python train.py --num_hidden_layers=11 --experts_per_token=4 --router_score="softmax" --normalize_top_k=false --routed_scale=1.0 --balance_bias=true --router_noise=0.3 --vocab_size=16384 --norm="rmsnorm" --learning_rate=0.00252 --beta1=0.95 --max_steps=5623
Below are experts of layer 3 (counted from 0) of a mixture-of-experts language model. Rows are named router (the router's row for the expert), gate (a neuron's input weights, with its number), up (a neuron's input weights, with its number) and show model dimensions 224-447. Each number is 128 + 24 x the weight over its row's rms, rounded and kept within 0 to 255.
After each expert's rows: "mostly gets" lists some tokens that are sent to it at least half of the time. This comes from a sample of Wikipedia text that the model never trained on.

# expert 15
router [ 92 125 145 127 159 155 116 129 190 106  82 140 115 118 183 127 115 159 102 118 134 109 153 113 177 144 124 137 153 130 158 149 112 137 131  81 140 167  98 157 130 136 100 115 121 109 121 178 137 123 121 154 122 100 125 143 139 145 156 110 139 115 135 174 110 156 150 115 135 166 141 146 186 130 146 116 116 133 114 130 152 179 156 133 127 155 142 154 128 157  92 110 140 125 107 116 148 162 151 143 135 123 176 105 143 104 187 145 121 133 155 127  98 178  88 123 154 164 129 126 103 115 130 118 136 139 113 134 133 138 152 116 111 142 145 132 151  80 137 128  90 140 147 145 114 116 136 138 132 102 148 122 138 142 142 109 117 103 164 106 109 150 127  68 158 114 137 116 146 134 147 173 119  98 121 154 155 169 105 142 146 157 126 108 119 150  87 120 163 127 146 114 174 141 115 168  99 137 128  75  63 115 129 155 126 134 132 105 109 146 107 145  77 105 113 102  62 131 137 115 136 173 128 106]
gate0 [ 79  68 124 145 137 146 146 153 122 112 135  82 155 112 128 145 146 116 163  58 171 151 131 137 109 122 106 119 174 140 124 106 143 138 136 133 136 136 108 123 114 117 151 119 131 100 172 131 140 169 126 139 155 104 130 139 131 115 151 136 103 158 179 155 114 144 137 167 111 155 110 154 130 152 140 118 142 142 123 158 115 141 136 133 160 139 125 120 107 117 155 107  65 109  91 106 135 157 116 137 133 121 129  92 109 150 146 119  82 116 170 158 134 135 139 104 180  92 134 176 140 134 131 164 128  99 177  86 157 148 138 151 102 145 162 126 125 130 176 138 156 127 184 114  95 159 107 124 140 129 149  78 169 150 120  90 112 130 111 123 130 136 128 116 107 131 154 139 141  99 148 112 171 160 111 163 133 127 130 124 124 134 135 173 152 182 159 100 119 110 155 146 128 138 101 145 117 159 157 131 116 144 134  98 126  88 140 119  83  95 159  80 106 147 153 121 103 179 145 104 151 175 113 144]
up0 [105 116 109  87 111 128 115 125 125 102 139 115 112 100 148  84  99 141 134 107 154 108 137 126 132 144 128 135 146 146  90 137 152 132 121 174 150 145 133 124 123 139 171 152 113  71 117 118 119 147 108  90 131 121 128 131 199 115 101 125  85 131 174 140 138 164  86 119 122 157 115 136 119 135 125 154 133  90 118 167 142 149 137 136 129 178 127 118 130 139 143 130 111 101 148  68 134 110 149 164  95 110 125 108 105 152 124 123 131 142 139 131 173 163 114 124 136 133 121 136 127 155 169 162  90 141 140 156 147 147  89 131 144  98 104 126 119 137 139 100 123 102 142 144 118 135 156 122 139 136 165 140 115 109 113 131  74 148 136 115 126 136 127 127 133 113 154  88 151 128 123 132 161 130 133 101 155 160 125 103 155 106 131 117 112 130  83  62 169 143 121 139 130  98 125 123  83 151 102 161 120 139 132 134 133 120 103 112 130  78 113 124 111 182 125 140  89 118 164 168 137 105 116 101]
mostly gets: "0", "2", "1", "3", "4", "6"

# expert 23
router [ 74 180 124 117 122 145 107  96 137 143 123 110 137 125 135 117 128 118 102 143 116 109 144  82 129 151 139 126 110 123 156 140 139 156 116 127 157 117 133 166 128  84  99  74 101 140 111 194 123 138 145 133 126  92 138 171 107 135 129 143 148 112 118 133 124 189 120 116 169 117 116 128 156 137 157 116 126 130 106 113 128 146  89 124 155 121 104 142  99 175 155 117 101 132 100 144 125 150 131 155  91 122 112 116 123 152 171 134 132 118 168 117 129 168  82 149 142 133 166 120  69 133 112 120 103  86  87 148  97 127 161 102 121  92 148 131 110 109 110 125 140 151  88 104 112 101 128 165  87 102 147 162 122  96  78 102 102 108 153 174  75 145 143 102 115  62 168  96 151 112  94  99 143 143 145 149 123 139 150 154 156 113 125 150 133 114 134  89 136 130 135 178 159 159 132 151 144 131 128  98 105 122 122 148 100 108 132 156 126 170 157 129 119 143 117 110 118 145 123  93 102 127 121 116]
gate0 [159 118  94 172 152 100 155 139 151 127 120  90  79 107 163 110 146 112 121 170 148 155 126  71 132 137 144 165 156  56 131  94 166 179  68  68 136 110 114 103 131 144 136 133 150 136 143 131 105 128 132 179 142 101 172 109  68 115 129 119 145 112 159 110 129  93 118  97 103 107 119 146 156 126 100 148 139 126 112 159 105 117 139 135 115 139 135 146  98 146 136  97 132 145 180 109 126 150 132 156 110 121 140 143  97 141 145 100 147 175 102 131 111 127  97 167  88 115 158 142 110 165 136 184 122 118  89 144 161 177 144 123 166 105 139 159 111 141 120 148  88 114 174 101 128 117 115  94 135 129 126  98 121 159 143 172 107 109 117 134 152 154 179 117  83 123 133 182 125 123  95  91 127  86 145 101 139 156 148 103 110 161 137 118 147  77  68 169 149 132 118 139 151 148 122  65 114 143 158 120 104 130  85 118 134 106 150 148 138 130 123 121 110  95 114 101 154 114 102 121 169 131 162 140]
up0 [105 118 163 110 111 173 107 126 103 115 106 164 138 127  96 145 104 135 129  85 121 115 130 190 128 116 111  86 102 196 128 178 109  83 196 181 128 168 145 125 141 135 126 138  87 111 113 120 145 132 107  89 122 138  86 157 191 151 120 136 112 140  80 140 138 159 128 156 140 155 142 108 117 117 158 106 100 115 140 100 164 143 109 114 125 114 121 119 159 116 132 164 139 110  89 143 127 117 152 106 143 112 125  95 153 119  95 146  91  76 129 122 126 120 163 103 192 145 106 135 140  91 119  71 135 142 167 104  99  89 113 145  83 153 124 103 160 105 165 102 194 122  99 153 125 125 145 147 129 119 132 123 142 102 124 137 142 124 140  97 105  99  54 138 164 148 111 106 136 144 170 168 146 159 121 181 129 104 111 147 140 103 116 112 103 174 197  96 121 128 157 129 117 129 127 180 150 144  87 138 136 132 163 139 127 154 110  85 119 118 125 140 144 159 154 150 119 156 177 137 110 141  95 110]
mostly gets: " Total", "See", " %", " Votes", " —;", " Preceded"

# expert 56
router [107 143 145 110 127 104 175 141 148  97 117 120 136 140 172 122  99 145  94 124 183 162 125 116 134 147 115 142 154 141 140  44 120 144 131 117 174 106 146 112 142 132 115 121 129 130 142 148 148 167 115 181 101 144 135 178 137 133 170 135 161 105 173 126 154 127 103 104 211 139 125 116 146 120 135 116 137 112 100  77 135  93 117 151  97 155 124 133 111 159 167  66 142 109 103 136 159 141 129 120 100 117 147 112 158 166 140 187 138  84 157  65  88 142 134 110 126 120  93 141 144 124 181 136 144 113 134 149 112 153 159 118 141 140 117 189 143 134  96  80 104 100 131 149 119  90 137 121 111 107 166 115 147 106  81 139 124 151 144 148 105 156 126 110 141 127 109 118 158 138 115  96 118  99 119 122 163 169 160 151 130 111  90 149 125 160  80 131 116  92 142 115 132 138 125 153 104 118 138 103 113 102 127 168 131 108 126 113 103 142 106 106 119 130 138 135 117 137 153 149 106 125  85 103]
gate0 [148 115 127 103 115 172 125 114 132 128 127 151 114 136 122 164 102 100 110 152 138 140 109  62 138 110 112 109 147  75 132 129 101 132  69 118 171 142 101 170  94 111 103 153  97 136  87  82 105 161 114 102 133 160 153 167 152 156 164 126 132 121 129 122 152 117 153  88 125 121 149 135 129  97 125 126 140 163 113 171 112 128 111 137 158 133 140 110 151 153 106 120 117 114 162 162 131 126 126 130 156 117 109 136 154 187 151 166 137 112 129 136  85 117  98 165 138 118 145 111 104 148  96 128 176 128 178 110 106 142  88 120 106 153 139  97 136 138 125 185 137  99 102  84 110 159 135  64 102 122 122 103 180 149 165 136 170 146 113 126 104 130  90 122  66 178 137 168 132 104 116 103 139  93 138 134 152 146 170  89 145 117 166 103 130  84 142 125  90 119  93 184 134  81 156 141 132 111 134 120  97 167 139 116 142 106 103 115 147 115  95 156 126 101 149 105 125 110 105 118 163 120 126 153]
up0 [124 128 120 114 114 136 108 135 117 141 150 171 102 140 121 151 124 118 117 176 152 135 102  80 137  94 116 111 159  93 128 140 100 145  57 131 165 144  94 148  93  82 124 141  93 120  92  83  94 166 113  99 139 156 164 138 142 140 137 103 102 132 151 132 137 114 181 116 131 102 137 157 126 108 150 133 121 128 140 154  85 121 149 139 176 141 156 111 155 172  80  98 136 101 147 163 120 125 132 110 173 129 116 141 131 183 121 164 126 130 126 147 140 112 108 171 123 127 150 107 137 125  79 102 175 119 171  82 109 162  68 112 109 135 141 105 151 138 129 163 139 100 104  69 103 166 123  97 104 123 143 114 136 136 163 125 142 144 129 136 101 140  87 105  81 159 156 167 131  95 111 124 116 101 156 132 119 137 181  73 166 107 152 101 154 107 130 107 121 111  97 156 123 120 138 140 149  98 106 131 115 169 140 116 184 104 114 126 110 135 106 154 113 112 128 103 125 118 101 123 150 109 145 155]
mostly gets: "On", " On", "hn", "í", "ech", "ank"

# expert 39
router [131 149 131  92 146 122 140 146 164  86  88 137 123 160 164 109 104 161 134 136 125 144 157  93 149 158 124 111 163 123 128 119 144 147 116  96 171 151 142 124 142  84 102 128 148 135 127 158 159 155  99 118 122 101 155 160  72 128 159 108 121 113 141 136 129 136 101 126 164 127 118 126 173 137 124 113 105 129 138  54 173  89 129 109 128 149 144  93 121 150 153 114  90 121  83 154 109 133 141 144  89  77 154 115 149 144 148 157 111 119 172  94 111  98 126 105 151 119 118 110 135 123  98 135 158 122 102 130 108 110 143 118 120 113 137 150 170 134 122 126 119 138 144 164 115  87 103 117 113 116 108 145  93 110 122 138 114 107 124 152 105 134 110 130 170  88 172 108 146 150  93 142  93  89 100 150 146 121 156 158 160 116 126  80 147 141  98 116 148  98 130 156 180 140 132 172 104 145 139 109 129 137  93 133 104 117 120 151 111 178 132 127 142  73 116 134 116 144 141 126 124 133 104 119]
gate0 [113 119 144 131  81 119 130  97 152 137 133 102 148 151 137 149 124 148 150 126 118  92  86 124 130 141 137  98 117 119 132 115 100 124 134 184 113 122 152 120 125 137 144  88 113 104 114 116 107 103 113 150 174  97 147 128  87 122 133 161 143 134 150 116  99 126 123 146 143 126 132 124  80 102 149 132 161 103 100 107 120  65 124 133 151 151 151 106 100 140 121 142  82 117 123 143 103 129 121 125 165 141 120 126 147 128 131 160  78 109 184  88 110 128 147 151 134 164 142 152 112 155 135  81 141 115 158  82 143 130 107  73 108 158 131 160 126  93 113 121 142 139 129 132 139 153 132 104 120 135 151 158  85 117 144  81  73 147 145 118 111 101  98  88 180  89 104 120 138  86 126 184 120 141 120  98 143 145  97 155 189 168 112 155 118 152 168  98 134 122 111 109 158 163 120  93 124  76 136 104 126 157 143 165 154 166 139 132 104 166 136 139  75  91 132 145  89 119 120 166 144 145 145 118]
up0 [ 98 130 127 132 108  99 137 131 124 136 134 100 160 140 106 162  99 149 126 126 101 106 114 109 107 111 117 104  96 150 140 158 116 137 131 186 104 135 139  82 129 149 123  90 147 110  92 155  92  87 112 144 164 122 154 116 104 114 139 161 117 138 145 103 110 132 106 154 129 132 114 117  76 130 144 159 154 117  96 128 104  85 182 122 152 131 131 114  88 116 125 164 105 146 106 154  99 122 111 100 162 173 102 179  93 131 120 156 101 121 148 101 117 147 131 187 123 153 153 114 116 157 152  87 121 122 138  79 137 138  88  77 111 154 126 104 137  90 101 136 121 137 128 133 174 161 125  85 131 140  99 134  96 110 125  85  69 131 116  97 160 114  97 103 173 101 106 125 125 101 136 151 124 128 116 104 160 140 104 141 183 146 120 144  94 135 154  89 139 142 133 103 147 147 153 114 117  87 145 111 122 139 159 118 139 167 117 121  92 136 117 138  85  96 125 101 129 126 114 159 146 109 164 118]
mostly gets: "ensis", "ić", "atus", "ington", "ya", "dale"

# expert 7
router [106 164 147  86 164 125 116 142 137 120  93 134 129 156 168 136 129 153 113 135 150 114 123 108 149 165 118 115 120 148 178  99 115 147 119  90 169 116 168 132 128 136 108 117 126 121 151 150 135 148  98 152 125 134 157 136 142 135 128 109 130 107 170 131 135 144 112 147 140 128  76 126 135 150 108 111 136 140  98 119 147 110 136  89 113 173 139 128 133 167 165 107 118 119  88 122 113 123 154 127 105 100 164  76  82 127 148 184 146 134 174  99  76 156 137 129 180 154  78 130 105 151  92 142 155 111 103 127 137 170 157 114  48 119 123 174 132 114 105 103 105 136 121 158 126  86  63 137  95  93 174 147 123 102 144 127 129 101 146 152 126 154 142 109 131  96 118 108 171 145 128 113 109 120 106 149 143  94 173 181 130  90 132  91 155 130  94 154 128 156 124 143 132 117 120 137 133 138 124 116 108 117  94 150  88  90  77 161 108 160 121 159 126 109 128 133 142 128 107 138 104 125 100 136]
gate0 [109 125 152 112 145 116 117 139  82 130 138 174  98 140 124 130 119 167 174 145 161 161 123 163 139 113 141 139 139 110 118 113 146 132 113 107 112  86 133 148 109 170 136 108 163 134 138 144 125 157 153 142 128 133 115 101 166 121 110 108 117 151 106  99  92 144  89 127 127 110 157 112 132 157 122 108 157 121 136 155  94 173 105  76 142 149 197 110 137 141 119  95 148  71 110 119 151 146 114 155 105 192 127  78 120 131 157  97 136 135 135 109 118 133 109 126 156 109 107 185  92 153 108 134 120  98 140 146 115 146 149 137 118 106 158 144 134 103 129 100 152 137 164 142 173 113  78 150  93 122 147 149 143 119  98 136 132 138 157 179 151 120  94 132 161 120 137 137 135 118 131 134 111 121  96 133 148 159 148 136 158 132 107 152 157 134 133 106 144 132 112 157 130 110 135 146 103 114 133  96 160 113 170 127 125  84 181 160 148  96 120 176 117 181 138 126 142 142 130 137 150 100 127 114]
up0 [118 113  92 143  95 107 136 153 135 126 121  99 162 109 134 176 156 113  95 137 110 153 120 135 130 124 102 117 112 134 132 148 110 144 158 103 134 155 121 110 121  87  65 141 119 128 136 134 104 119  93 144 112  92 116  95  98 140 103 119 119 143 137 151 144 109 127 172 139 163 121  94 154  72 123 154 109 151 191 162 131 121 138 158 180 142 101 141 104 130 116 157 110 165 138 100 112 126 188 132 128 131 143 141 147 131 130  91 112 136 101 176 128 128 152 129  84 140 108 102 120  80 117 156 110 170 100 133 121 136 146 177 137 133 128 111 152 106 155 121  92 137 100 132  88 142 177 124 130 125 149 150 142 150 158 129 110  95 121  86 148 124 126 149 118 128 103 131 100 150 138 112 127 141 123 151  66 104 111 124  53  95 149 155  98 123 122 116 121 138 129  79 126 192  96 135 112 119 139 156 111 131  75 145 125 174 109 120  72 112 166 115 132 118 119 110 153 118 137 120 124 179 125 143]
mostly gets: "ions", "ations", "ular", "ation", "ities", "ically"

# expert 13
router [120 132 142 105 102 121 132 147 161  80  98 109  80 144 137 123 132 153  92 181 141 109  97 143 172 124 138 122 131 137 143 120 104 142 114 117 117 102 134 165 170 131 110  92 102 115 100 117 147 138  96 203 120  98 130 124  86 132 164 128 138 133 127 132 110 130 128 117 142 124 130 151 130 149 128  88 165 115 102 142 150 111 114 122 148 147 128 110  79 163  68  82 107 144 127 120 158 143 149 126 115 118 133 124 146 140 155 139 132 164 108 109 122  99 124 121 134 113 109 143  94  73 114 152 136 134 100 149 133 141 134 115 145 136 139 156 142 109 117 124 101 112 128 112 118 105 117 150 133 130 170 128 121  81 143 105 128 124 154 135  93 140 102 133 158 112 130 131 168 163 115 159 107 157 110 157 106 149 148 134 142 169 136 139 138 113 114  80 113 100 139  98 141 105 142 200 114 141 144 135 117 116  75 142 137 128 114 152 130 147 112 138 160  88 124 138  97 130 137 142  96 160 121 102]
gate0 [105  96 108 113 161 170 178 143 134  95 129 102  96  93 116  94 119 124 139 158 143 165 125 103 139 112 101 106 139 149 129 141 124 138 105 124 124  81 154 149 108 128 123 117 107 147  83 110 122 121 163 147 125 124  83 135 110  98 146 162 136 128 136 123 128 116 164 150 108 107 127 144 118 143 126 140 114 110 129 125 102 171 135 140 140 125 155  79 128 145  92 130 137 129 109 138 148 168 113 108 138 134 131 116 100 114 128 110 132 123 163 108 134  82  88 120 125 122 150 104 132 146 109 133 126 143 124 116 116 148 134 156 130 189 124 137 139 108 140 180 115 157 131 108 122  99 165 126  92 133 130 176 148 124 184  66 157 114  82 118  92 161 129 109 136 135 166  65 155 169 103 120 187 110 134 162  71 120 113 132 123 118  99 129 159 111 125 127 133 156 122 167 196  97 153 151 125 142 154 126 138 111  98 152 103 133 147 160 124 125 176 116 106 127 122 115 125 137 135 129 113 132 141 141]
up0 [140 195 109 142 167 153 122 118 121 132 124 147 152 137 137 154 140 143 172  73 137 101 125 123  88 197 150 160  89 104 118 114 107 167 156 124 118  99 100 100 153 127 109 170 131 120  78 150 138 136 130 151 129 132 152 139 142 138 125 101 123 140 120 114 142 120 108  99 131 138 128 123 138 114 111 160 115 140 123 139 167 130 146 158 123 143  90 128 138 138 184 147 118 112 148 131 132 119 150 159 140  98 110 129 151 155 117  85 125 138  89 171 129 179 108 151 133 158 181 154 145 123 134 118 128 142 160 125 169 126 113  94 120 102 114 102 121 171 125  78 160  79 147 138 146 133  70 113 124 127 147 135 118 154  82 172  97 131 204 126 132  96  93 106 125 123 129 148 140  81 158 101 108 126 144  76 152 168 117 139 151 140 126 157  95 118 152 144 128 122 152 122 116 111 127  84 124 112 120 153 107 167 153 140 115 129 125 125 117 137  97 160 140  95 122 172 107  90 118 130 133 130 105 108]
mostly gets: " by", "-", " with", " in", " from", " alongside"

# expert 60
router [ 88 199 131 105  98 121 133  96 140 152 103 113 122 156 146 144 155 161 103 182 115 111 119 132  93 133 105 111 113 119 143  83  98 125 122 120 162 137 139 109 162 152 152 129 125  97 122 148 153 118 157 156 122 135 121 126 124  92 137 112 175 114 128 151 172 129 119 116 144 112  88 131 144 124 130 131 138  81 129  99 105 141 110 134 126 145 117 120 121 124 132 114  99 110  65 152 145 134 111 111 155 137 169 139 115 148 172 148 156 152 152 133 106 140  60 125 165 144 139 122 113 107 125 112  99  45  83 117 101 160 166 128 111  73 130 115 141  85  75 128 126 119 102 147  65 116 117 102 128 140 162 127 117  99 144 123 155 101 147 164 103 120 145 113 152 124 104 122 121 165 103 122 129  94 131 143 149 117 155 154 130 122 117  84 111 154 146 115 105 141 156 152 164 118 173 183 102 128 120  99 103 119  96 164 168  98  94 117 123 147 150 135 140 134 129 119 128 140  92 124 113 140 143 140]
gate0 [140  87 102 121 152 144 131 119 138 131 113 144 138  85 109 162 136 155 137 121 119 119 116 119  89  75 152 125 134  77 167 121 131 110 132 102 174 119 126 127 107  94 133 122 123 117 118 160 131 169 120 116  89 132 145 123  81 106 107 153 158 112 140 126 145 131 160 138 138 104 123 119 138 129  82 135 151 168 160 128 136 125  95  99 106 170  97 122 113  91  97 142 112 113 135 149 115 141 143 120 119 148 110 140 137 139  83 148 136 133 122 110 191  99 160 147 142 123 134 124 123 111 133  96  97 106  90 135 113 148 117  84 177 127 122 104 119 122 137 129 133 175 153 111 151 115 129 130 143 117 185  90 174 123 136 113 101 119 128 130 142 167 139 205  97 118  78 164 149 106 126 105 127 164 162 123 126 147 129 142 153  93 122  83 164 165 132 141 163 126  91 132 142 131 153 118 112 108 105 118  93  98 131 156 127 113 156  96 167 151  67 138  96 111 130 166 107  95 192 149 151 118 139  84]
up0 [138 101 152  77 108 149 114 143 120 155 148 183 149 148 110 116 177  92 125 138 127 134 138 131 129 119 149 197 136 107 168 151 139 108 161 108 116 123 139 157 133 120 109 103 175 130 112 147 133 132 154 109 129 125 116 123 106  97 148 158 139  90 115 135 129 101 153 117 176 140 100 197 129 138 131  85 108 123  79 136 166  80  97 144 104 126 124 155 146 137 115 142 115  95 138 138 128 126 161 114 165 118 169 116 132 131 127 113 124 106 147 122 174 158 113  96 106 139  74 143 124 149 133 113 166 111 128  87 133 123 158 125 142 138  84 126 137 169 131  75 104 139 140 157 129 119 140 129 158 151 102 142  76 137 142 123 135 135 173 126 179 132 108 139 145 122 113 125 154 122 107 126 134 117 131 115 127 130 108 122 134 109  91 136 113 132 138  92 104 127 168  91 118 129 180 114  99 154 132 160 156 155  69 145 126 144 158 144 138 137 174 118  96 137 112  96 157 158 137 136 139 104 128 159]
mostly gets: "|", ".\n\n", " They", " •", "==", "|---|---|---|\n"

# expert 19
router [ 92 138 124  71 134 104 135 141 164 136 102 112 127 130 183 117 144 130 114 134 203 110 120  82 149 167 136 107 137 138 119 143 103 178  98  91 139 127 136 151 158 162 121 108 143 106 126 132 156 138  85 156 117  84 110 145 113 102 105 111 129 125 149 132 103 142  97 117 159 124 114 158 152 109 139  77 124  51 140  98 110 126 131 111 132 158 202 141 134 114 136 110 136 126 109 156 134 164 127 159 124 121 167 103 137 147 139 153 146 148 104 108 130 149  49 122 157 136 125 104  87 149 122 170 129 105 100 142 122 156 155 109 154 128 112 118 130  90 126 143 137 154 105 122  97 116 105 162 124 130 160 143 143 113 135 153 127 113 166 152 115 137 137 105 133 118 150 106 146  98 118 139 132 121 126 147 123 135 113 152 120 124 115  97 120 176  98 111 136 136 126 152 174 121 113 156 104 169 148 111 110 134 135 148 120 108 120 134 160 147 109 124 123  94 131 133 120 152 122 127 100 123 140  93]
gate0 [160 101 152 130 177 173 125 133 161 117 103 169 195 104  89 180 113 139 113 120 160 107  75 132 162 133 138 144  77 133 103 138 127 148 150 127 107 106 124 155 103 130 139 146 122 142 183 124 126  80 125 116 161 100 146 121 105 138 100 103 168 149 140 170 115 104  73 126 143 137 151 170 131 138 131 139 117 116 122 117 128  90 117 118 128  80 117 107 118 128 114  88 152 111 178 107 126 148 103 115 105  96  86 118 123 104 155 128 164 119 128 155 155 148 117 131  72 125 137 113 118 150  92 111  95 137  77 136 108 131  96 111 112 159 139 133 130 156 138 156 123 173 134 123 121 132 124 139 116  86  87 118 100 128 142 123 152 154  78 148 126 112 128 178  98 129 154 130 125 140 152 134 193 142 110 150 123 165 118 116 147 101 103 143 119 120 166 141 120 127  80 119 148 164 117 162 116 110 128  65 135 115 128 143 107 145 124 156 115 148 114 185 115 137 167 138  88 108 149 128 140  96 158 159]
up0 [119 131 149 136 152 170 104 133 138 118  92 109 195  99  83 144 121 161  96  99 156 142 115 119 162 130 124 149 123 115  85 115 139 134  86 135 161 180 139 150  78  98 137 143 123 135 203  92 102 128  98 143 136 130 147 108 156 139 133 118 121 168 118 116 137 130 100 139 145 163 135 129 127 163 141 124 142 142 143 129 127  96 124 110 119 115 140 107  77 130 112  77 101 119 177 103 169 106 146 153 155 107  97 129 142 144 136  86  96 136 124 168 115 110  95 126 100 138 128 153 158 112 134 136 138 131 118  93 144 133 104 125  87 139 140 136 133 142 104 120 110 103 156 139 156 120 139  99 101 135  77 164  84 170 157 129 182 102 110 126 132  94 134 125 119  96 143 105 104 155 112 113 134 130  84 154 108 166 120 139 155 140 125 133 150 129 123 129 150 130 151 115 135 142 178 115 157 126 146  97 134 112 140 139  90 121 126 127  91 135  92 156 124 152 158 109 110 119 136 161 137 114 121 176]
mostly gets: " War", " Animalia", " Nations", " Development", " Family", " Health"

# expert 4
router [144 139 109  91 135 152 131 109 159 124 104  98 139 129 131  85 126 146 107 137 142 102 122 143 156 121 162 126 158 149 148 133  92 185 127  89 134 130 125  91 168  89 103 128  92 120 163 135 136 155 130  84 107 109 148 152 133 135 134 127 161  94 137  90 125 146 123 137 116 111 153 133 210 151 132 110 124 119 121 133 147 146 111 122 109 141 199 129 112 175 124 110 111 143  93 125 137 136 106 151 114 141 138 101 132 119 140  95 150 111 132 120 137 104  97 132 164 134  95 124 136 125 137 165 156 124 104 123  89 122 191 120 103 121 107 114 185 141 147 119 103 160 143 129  85  96 120 150  84 149 116 123 125 109 135 170 104 154 142 154 104 134 139 125 102 100 159 103 143 139 111 154 141 113 118 170 143 157 137 151 137 149 120  91 143 125  91 121 182  93 135 156 157 154 120 113 111 130 159  94 101 143 119 142 124 122 129  79 144 162 140 115  85  89 114 101 125 138 147 112 132 152 120 140]
gate0 [135 139 100  99 133 115 133 146 148 114 137 124 103 103 156 122 159 171 115 159 116  89 160 124 136 115 171 108 149 153 135 158 153 154 119 168 135 120 110 132 142 130 132 152 143 148 120 134 100 111 118 102 125 132 104 110 115 113 128 143  96 120 149 123 125 150 137 136 101 109 120 123 143  82 133 108 147 185 139 168  53 142 175  94 127 109 113 131 129 130 135 132 153 168 155 123 110 167 148 124 127 108 126 117 154 144 102  96 129 105 140 135 137 117 135 112 113 153 166 122 162 103 155 114 158 137 114 146 147 115 116 123 125 130 108 142 170 152 103 147 134 143 187 168 124  94  88 137 134 124  78 150  94 136 136  91 129  89 143 148  95 100  57 114 113 114 101 115 134 105 161 118 137 125 118 128 161 128 160  94 108 109 146  93 111 132 109 153 153 166 173 122 129 123 152  94 118 144 118 109 155 136  63 106 123 123 130  95 113 139 103 129 105 146 142 128 102 129 125 116  95 144  86 110]
up0 [146 141 147 131 128 127 120 145 142 127 125 143 154 101 178 128  90 165 142 131 104 102 154 139 135 111 143 132 138 117 111 199 170 168 112 120 121  94 101 147 174 124 164 158 135 153 133 125 133 120 109 113  95 100 110  90 137  91 120 144 114 120 151 129  92 140 131 116 155 136 127  94 123  98 144 104 125 175 129 121  98 152 128 166 125 139 101 125 127 126 143 172 134 144 174 187 129 150 134 137 144 150 152 152 184 149 122  95 143 121 101 132 144 153 144 121 136 143 152 120 120  98 176 134 123 109 155 145 142 139 152 159 164 183 146 132 153 126  73 121 147  94 153 144 136  94 138 155 121 139 103  98  91 104 118 131 123 113 104  97  92 139  64 110 126 138 111  98 131 106 145  91 151 119 103 138 144 125 131 114 124 157 116 136  87 153 135 137 174 166 138 131 113 163 171 101 104 146 116  89 105 118  77  65 128 147 126 103 106 107 102  73 129 134 134 159 151 143 117 136 125 172 111 128]
mostly gets: " c", " d", " t", " b", " n", " de"

# expert 29
router [ 99 127 147 113 145 123 126 128 155 103 129 139 129 113 187 108 125 146  92 123 118 144  70 161 163 133 120  91  96 105 109 105 103 149 117 104 143 105 134 113 175 102 113 152 142 123 148 165 109 124 132 144 130  92 144 175 133 134 205 146 134 113 162 103 125 128 147  88 164 124 149 128 173 130 134 152 177 152 116 114 148 133 112 123 153 128 158 147 114 152 131  85 114 133  93 129 141 169 118 125 136 104 168 101 126 181 162 106 156 120 144 141 122 168 119 153 124 121 160 135 107 137 120 131 142  68 116  86 108 147 119 169 132 111  83 114 166 106  91  96  69 138  96 123  90  97 116 106 120 126 163 103 126 116 106 123 143 130 116 160 113  82 128 115 121 106 102 153 128 119 117 131 144  72 141 124 132 152 163 135 133 127 133 124 103 140 118 117 131 142 129 134 150 129 136 176 123 132 151 101 137 107  75 130 120 127 101 122  99 156 138 118 128 107 126 108 145 146 122 114 135 169  96 121]
gate0 [ 77 120 118 122 100 115 142 141 131  87 124 128 155 112 155 178 106 130 134 146 139 149 160 115 101 108 139 159 161 106  89 141 101 147 102 111 138 103 125 140 109  98 116 145  96 146 161 130 110 110 125 119 133 133  96 126 128 114 117 170  83 148  70 155 158 126 123  95 134 166 125 126 130 109 108 163 118 127 112 117  92 153 102  75 110 128 164 151 176 145 142 175 115 108 137 116 128  88  96 129 152 140 192 156 148 166 205 146 139 137 121 109 161 139 133 147 122  87  99 129 116 165 118 100 109 138 107  95 126 114 133 113  87 106 153 137 144 140 135 138 148 147 107 137 136 109 136 123 148 123 120 108 124 128 125 114 132  96 150 144 152 121 120 134 127 139  88 123 116  95 130 143  76 133 114 120 132  81 159 135 140  95 173 147 126 147 141 108 130 124  81  93 146  85 105 153 135 106 126 136 117 125  72 116 125  94 145 135  66 153 158 155 127 125 107 113 147 164 124  99  94  92 130 157]
up0 [169 120 138 106 129 140 104  79 130 166  94 178 123 130 111 110 161 139 117  75 164 108 126 111 181  99 133 117  80 123 150 119 144  92 138 149 120 114 106 102 104 131 118 131 141 124 119 107 149 166 130 133 118 126 130 161 134 155 124 101 145 121 148 138 140 111 111 196 149  99 144 101  97 140 188  84 144 134 116 135 139 127 147 162 153 135  76 131 128 164 169  98 152 124 130 132 102 143 171 163 151 145 102 154 133  97  80 109 130  95 171 180 130 142 110 135 163 181 141  92 152 120 139 144 150 137 139 158 147 144 113 115 134 122 134 128 179 174 108 121 135  83 143 156 140 125 121 106 110 132 149 131 103 112 189 150 146 139 120 126 135 114 148 128 118 124 159 143 182 153 136 106 138 142 154 156 162 120 127 130 128 189 101 125 152 135 130 195 136 139 127 133 127 194 120 134 132 153 115  86 143 135 169 159  91 138 124 140 197  88 154 108 153 106 146 114 109 134 120 117 144 141 120 125]
mostly gets: " \"", " ", " “", " was", " '", " is"